config.yaml
n_layer: 17
d_model: 256
n_experts: 12
experts_per_token: 1
d_expert: 256
d_shared_expert: 0
activation: "swiglu"
moe_layers: [1, 2, 3, 4, 5, 6, 7, 8, 9, 10, 11, 12, 13, 14, 15, 16]
router_score: "softmax"
normalize_top_k: false
routed_scale: 3.33
balance_loss: 0.00323
balance_bias: false
router_logit_norm: 2.0
init_std_router: 0.0204
lr_router: 0.00033
n_head: 12
n_kv_head: 12
head_dim: 32
vocab_size: 19941
norm: "rmsnorm"
norm_place: "out"
norm_eps: 1e-06
positions: "rope"
rope_base: 10000.0
rope_fraction: 1.0
qk_norm: true
attn_scale: 0.177
tie_embeddings: false
parallel_block: false
init: "uniform"
init_std_qkv: 0.0389
init_std_o: 0.00545
init_std_up: 0.0389
init_std_down: 0.00403
optimizer: "soap_variant"
lr: 0.0034
lr_mult_qkv: 0.4
beta1: 0.95
beta2: 0.99
lr_head: 0.0057
warmup_steps: 116
schedule: "wsd"
decay_fraction: 0.646
decay_shape: "linear"
final_lr_fraction: 0.0
batch_tokens: 32768
seq_len: 1024
doc_mask: true
train_tokens: 221800000
steps: 6769
dataset: "wikipedia_en"
Below are experts of layer 6 (counted from 0) of a mixture-of-experts language model. Rows are named router (the router's row for the expert), gate (a neuron's input weights, with its number), up (a neuron's input weights, with its number) and show model dimensions 0-255. Each number is 500 + 25 x the weight over its row's rms, rounded and kept within 0 to 999. Numbers have three digits each.
Before each expert's rows: a language model's description of what the expert responds to; "gets" lists some tokens that make up at least twice as much of what it gets as of all text. This comes from a sample of Wikipedia text that the model never trained on. Tokens count by the router's weight.

# expert 11
Capital initials and abbreviations
gets: " C", " B", " D", " S", " F", " P"
router:491528478440477493476520522482498461529486486481477514502497508520477487552510469468482458534477485514475457493535529472523477480525483518469480492477488478485478518503458501479462501485541494510487482507528486495502473482525525531507484510512490529482515510537455515475517479522467503488475480475522493446495525483527504515493511459525487520464488473445466479487517532474521513514479506482535481482484498521492512462503482534525529478525478495484494532518483539498493515496470512529530469521512551483449468499525469524521477496504481519485532483533470527469470436525553485483519525485530467476484518472475525471480532462475518515475470517505471506470483563478477536529451544523463515460502513489489477523495458519544467524440505529523494529489511508530511517511520510
gate1:501506554508503503496500483483512467543522487515481492523523506459493482494490504517490492550466508479465502506522490490484494509514497511511502496477489503463491495510490486509493492513491539503526532530489490569507524508486531465526536482505525502505463505496549532554496539490522499481517456498520476448554523476492459509492490514483558518489509507498458505512491523466480545490509490518490523483530458458486513503490461481459503480501525512580470482480563508463483494492495492470486494501491535546521520504446472533521465486499504452514502549501486510506499528508473524474548505511484482514474513487474423496474521498504527496477482521519519555451503480540491509530477539475492548494525476529491499521459492497533484459472520505499547531528525506460522485524497528
up1:504455462488496482534518485499526534433468527481493516462485515525515528509484474469479492468506468518528513566513508521489521483503500488484461476526494464502518550505503502504516517517492471479488498470521538436499477485521485509428468521519490488478498498495461482456489454535473468526481543527468516546459467500509530488516535494487464486487479501495517539451513495520507467468465502480506491510501530536501500508527521506512490533514508495417541489541471494519503487485485483504492519481520485459483506478527517461435518505512503525487487444502481479487502466467526480514467500490514525494528485512485539501515478490487457528516502490478522470554517459475492472489527463515502448497485494484501509502517494498476506538525480495484469467480487508523507562471507510

# expert 1
Prepositions and conjunctions
gets: " of", " in", " to", " and", " for", " by"
router:474509503526470482519514520471463502524494472506472520537529515467480471500527503486475495468467485534475495486504502477491522469524480529464502505487474488477536514522469534465479524474488473523476507524536483523524468466535505503497482531533474457470532470495459523482527484521477533475465476471486470536523521461532490534472528526528467530498469529533507478478524502476527520524493490531479478466459477504467532536534527474529471480532506471471509480525471532532506529474481527525464471524525541492523537505529496524528497485467475497498519485472493477479480508507512471477533487472494485472488538479509456527468473496478532529473486533463540495477481466477470523504536476518531515500491532475511486529549523528483480523532529525502472515534523523449530518499528528
gate1:484522539475488522524533441506510498519459515491493483505465444511511483502485514511481444503498442506520518563477540500499506523500486500486491428503523494496486535463508518459497481506503506469510503508534469499466494456475498502516529471486499497471513461528468516478466479515541508531466527504492482503517533497505508502518465545545482490528497508478464510433453501528489507507509517506553518504509488476523492457523511520505512547502481506538529502471491530496499494488501480465465507466487507518490510495470507543485458497525516487505504511500552478536455522491540499526512499465479498522466505506526478457496464469524532505506506507539451449447524503491520498482446470494500504516483514479462526499508498526494523452501549481537493501524501546462475506499457502
up1:519535472480499490508486458502504487543451544506530511543504493512526493465467480501483496482488523504508507541488538464516488504486473502498497505490534504531525505448518508526494449495459513538501482488523450505488498448481521523511525498521486500524514523500501515456497518510553504534507505488485483538479517509531568505514519502471476487516500470484452495430512454502497512496551515509514500514506511466502547501526492525506465511509487506536518499448483554513510485497517544464517538501474492515504533506473485493475476467489540491513509486483541508518450461528515482501499525528458492474512482517481486523547477477532505490559453518547453499436474507512491515509467481471502483471506537498505559512537511476478498514502549482515468520517514494460478474508488501

# expert 7
Leading digits, table numbers
gets: "1", "2", "3", "4", "5", "0"
router:524497494485503487508512518473469541522485480500488499506510523528482487514495558531512476499474550528483435525485512487520543511460490469486492483489501485483520488506536507498523478501508494399503471545463505512504482496442519453470499490465504490486526482481505515512511495489473470490484486533513490489516449541506514499492506544494477510478493497520483515478518483492513475509482405546469519500474470460512500487480436472519475475517517522513491478473514433517545504521500521465519528490491529534513502497463504512496511496510528490485510493522483477489496500510462492502514511489529494493483489532540535488487449522546463498502519524472451522481491461488496515457523508508480508487520505497486498529530526513500546449527509470521487454507510452503509436470475483
gate1:521505547531502479475539482472503505491542569486482510479516499555491461466510484516531514521493506501504490519528534496464483494438519481506520512480496508513512469523546541504515548505512495535512488528511543577495517501470516533526516506478530523491507516510525510497474536454466515530530468462488440461488507503516481470482473482503513491480493512520470479498485492492517501493532520523500486477508451487511509481502507546477484479473512495526442480521499500532501505500504520475524449482483495488508493509482511492545474532483533525512496485492475496511506479530485513487500453529507524479509461503520488509492526497519454465475496542495484510543444489505528507487493512513490475511508446482500505514495483509476600454532526444510483499520530478492471541517455523
up1:513526469482504448491495496483462514518529557508458458508493487491503472490486504552488511528474531515507507594498496504490513479491519489477535525527517503496537523519493491512471525532503468525506479512484487562459478512498511489541502470488492503535515499497493513467459528479470454513526503489521456481491557518522511481516522540487496471446531510524526491491489506514472503520467483560528501557502470506508498482551491546512502490463503494510464510504488478490526460527476504508491422446485494493486503514494470477525501536507500499514481500501473483540484505487512476453487452539498519492488459491490474490489517477529491420505509512502457517479489521506483529528535494490524506501484493516501515536496519495466486523522497447525482517530508446483501504491482462

# expert 6
Commas and closing brackets
gets: ",", ")", "ing", "\"", "),", "ed"
router:472504471529482467511525518506466522499470485515474525533495538474482484493523482467471483487524484461484539463521522484480496478527473524467488481475481474470490525464468532488485533470497488522468529495500477525519475478523482496534470514514481468478523472507494530485523482532528531468474475468534483481524526473530522527469532538525474530494481516529500479466531508481514532521474529491525472470517480523509521535523532471522468473507517467480506506533465536530497520509479520536467481531480453482532486522480465491522475470476479528465514480463469473528467515521465475481519525475492475516527527468481465517516477528469525525470467521536533532483482481473480525526526491520555521532473532479472475541513477518475472522534531521520474528497524520470513529520532526
gate0:493463482532513505488485530466540512471529481504491483526503540469413499438466547511481509516483550558487512542534468508505490501502482505478493468462493541529490458513521472551543531474533468478487517493514500480518505541482489518470545455518492506489527520502503536509489476503488520538488492465490512504489510498487478505513504511477553519490493501497557485526565493459505470473546490528487472478505496495486487455480503513428499479527500481472494480544505525519490496526469473501501554474500500481485537463494493476520542491510531534522468497512489510510491530460482500476475539519493481495515460538507530525529516527513505516517516508501523458518520538478503501482523489542497533517517512481518520485522503515530516530496463522465492513510484477475511511466526500
up0:502538515483481514523523476536486483505465527509517549490528459532547526567539491485481480501531460455489504476462517510504519501508512512519505529547489470470499515499481524470488451551457541531503487535497503499498499498472512505547442573477492486506500489506525480499504544521512502487494506546507492503520505481480542509487497500495461475516525489498473522476430481540499517502473498472530519526509501503464533533510507487561514509469500526534486506453478482514496512487539540483502440518509473520532460516508493517482460500503470481488548490492506507480493487545519499502519456483495491494511546454511474473477481468472499461494475484485476542494484488527518501522497531453515463474495503509471489524476505468487497448490539488507497505481488500517501485520450466

# expert 10
Spaces and punctuation before values
gets: " ", "–", " (", "-", " \"", "/"
router:473475463494479478518526520469478493494487495518482508522527527507465479498511468487472471489462505467491539490540525472528516472494484506483497483488481481483469506517539504476514505484448471474486486537531511518515548477506451512541468529501472462475518530566528527483521477526476515487480482488504471498524487475513506510473513493520487522529476511531487490487527548475523508523481517459484465460468473517519530474553475471529479483526533481477484479519477504524523512465488520471489512519488503469538456551528472514468491475467485522477509481525470487470475494516491485476506483476495486495480509497506539520461463541547513522483471511480526446478481551490476505437518437524493538515526512487483485521534518518521496494528523521528479529558474473458518498517500516
gate1:523504498441534509493515486495452480462520519507525518466466511502457520491511527514493504491513519492549539510497522499490478548485501551525530489530543545534456523510463489508551491450463509485471427476462517480471511540488509530495533506482494493515519490486471507504484511514523477527478507480493515525477503538438471495507557499476486487513525476528483508463471470522533493485502459470501504494516497479491505536491498526471484509517476485487508536525464487512470520486548497461492499472501497500502527526558525493498510486495485516465475512522525503469469513519471500475518447505472527516533457464482502494553511482478452493486495502526498490507535452479482517440504514502466537522518479477479487488490480534494497490520515461524519472478482460464545541518487500
up1:485498490456519516509536463487473473467522508497523536475485544507484526488518470482464500482501542514555582506500500503497482522474524552544534488519516534538449514504489510521541481439484488492469463457461492483496512530488517545493524522485514504486524482468468503514494512527522447463471533484488504507500505528473457519500545470467461475491516482520480506478473466491525487512496466480489510501525470476494511543519483528463486521503472471522482546527462496522490525485528482475506465491504493491517543519543533498502508482522476526463461523489515497476463531523486475483543475481492547501528464472501487480507510507494456520470536503552507496504540488477495504444504514459492541499509485482487504487489466545487497483527487499534532496474501496487503534501479511

# expert 8
Later digits in numbers
gets: "0", "9", "8", "6", "7", "5"
router:557535492477537509516491487492491502463486526477498503482493508510499512514501513548529477526528542523496510527518514514482500528482501468493488532490506527511492451505526461541517462563517531475491474473493517509477538504485513507472513500505529521512485492504524504522482515470481457543549500535480489471502487492490512467541481469502484489525521516503481514489475476499503466451500491507493529507488503475497449501471492533484563510505506537548483482454539467474505500535553462452551497477475523560465474476515508496512492511548537504491492526523492486479532481478501510533505495494520498477478493529500517470528535490527502509526532464481495470504483530506497517473515526440475463473520504505483515503514524451524556469466491454506513450521513464524508461523459461
gate1:510496489478470493496488517510477488527461491447559531481508477480510498511507544510504500540509553575477561536463464457509478483478517457488541501475509546471501516514535516546493504526556479492517517507503534553486508495495514532488523469486513508507450514469505553546471488532484455515484518491501481470490490532511496469475491459502543492488485499498491485497491480489458504493483520534521518492521537510488522525532522507502457503505488518470504476519526461466491527453524486533515498512499487495487508507505504492490507502523467519517477513493501536511530524482513486481532512508514495480501468456457498516534462471522513471486497538480430525513466514517519495478501483519529525492472511490547470475476479506509527494481420482502572501516492471515500516505498504
up1:511484493534535481487533476492480541484508528539481467548515498508493523494480497493520471507494449503500493514493507477499504581499476470491479495569498517477465470469478535485472493490489549469489507529498474498500493486552505525513566505530567522494512491471498496502490531504511522499524488486528489508551482485536483508524515497523547477501505500495512512485522557502496526506569514453494453489489482479494536508466517472496544550508489531507505507468531490478507497531485485505511520478513510500491522456546503470490435470527518515487505471546505503503527473505427473480486493492486487535519540505475554473477469492502508469472505489477519504475479524463519542486494501511497514516509474472515507458506491513488457488507521503514484445490492535504479522474463464

# expert 9
Articles and determiners
gets: " the", " a", " The", " was", "'s", " his"
router:470467485525470473529533523471483499518494482520479520526531521472485476504528480484475495471471463468477504463463513466480515466534475519480500472472470467481472529472473523469483534481505462526470526521492474528526469471529482535521463535540465517476519496479473533478529469532522526473471469473514480518532534479522530527472482524533484531501471514520498482477518528481520534527466536478528491492473469528519532520506527477519480477520524480480484518533489530517461527462465526534473465518531517481530537512526469506524470468483484512471504470474502490522479522514495478461511527470496484506519514472473480529497467514483521536467471532506522512486481460484471516514520442522523528529475523482493472514518483521484473531531530537523480536474526536490525529510522503
gate1:521525506460491519437503491493500570450529508483486520497488462511508516475508491482561472505493457511466539537535474505514476477518501500502462521497470498550530505531517489508508487473536479512484488500484460529493528488507526497440450482538438497469428481473525491517494479528495500497528501534474529485520523530505498451552495507476513501490485480502545483484505467537480501479439475492504500497465485493501503504477533471515463497481522509448528505524533494458496498516503530484527503452496490500519494480496463471479491470488483499539483474518502499526488510496494467528453538488476495530518477477512493523481494457476495536500468521512532517531506533523537488534472513507532510507518510479531499454513494495423524527534529490501504498528468509494473495490485506
up1:538508468475469516437516488501513553489521506443490502507494462496521512490513478488561472494493484489478540533527487508521494499531485499502458514505469491539519489503508499509503539465521466513471486516509454515499510470529531487459478454527436482482437514487498482532499505537505508457534515530474526474528508541490499458551474499447517511479502475514538486484525506526488502473439486504516479493472494501496512494502542473517470509500510483447541500534535491421475510517516525481517517479507490500542493459530478462486510479481472493533488497541477518533477505508488457528479512500457528529507475481490474527488490428480503518495487498520491519523499536511538488528465501529536489487515507498532474481499483514465516521495498481475520483553487514512506500511505497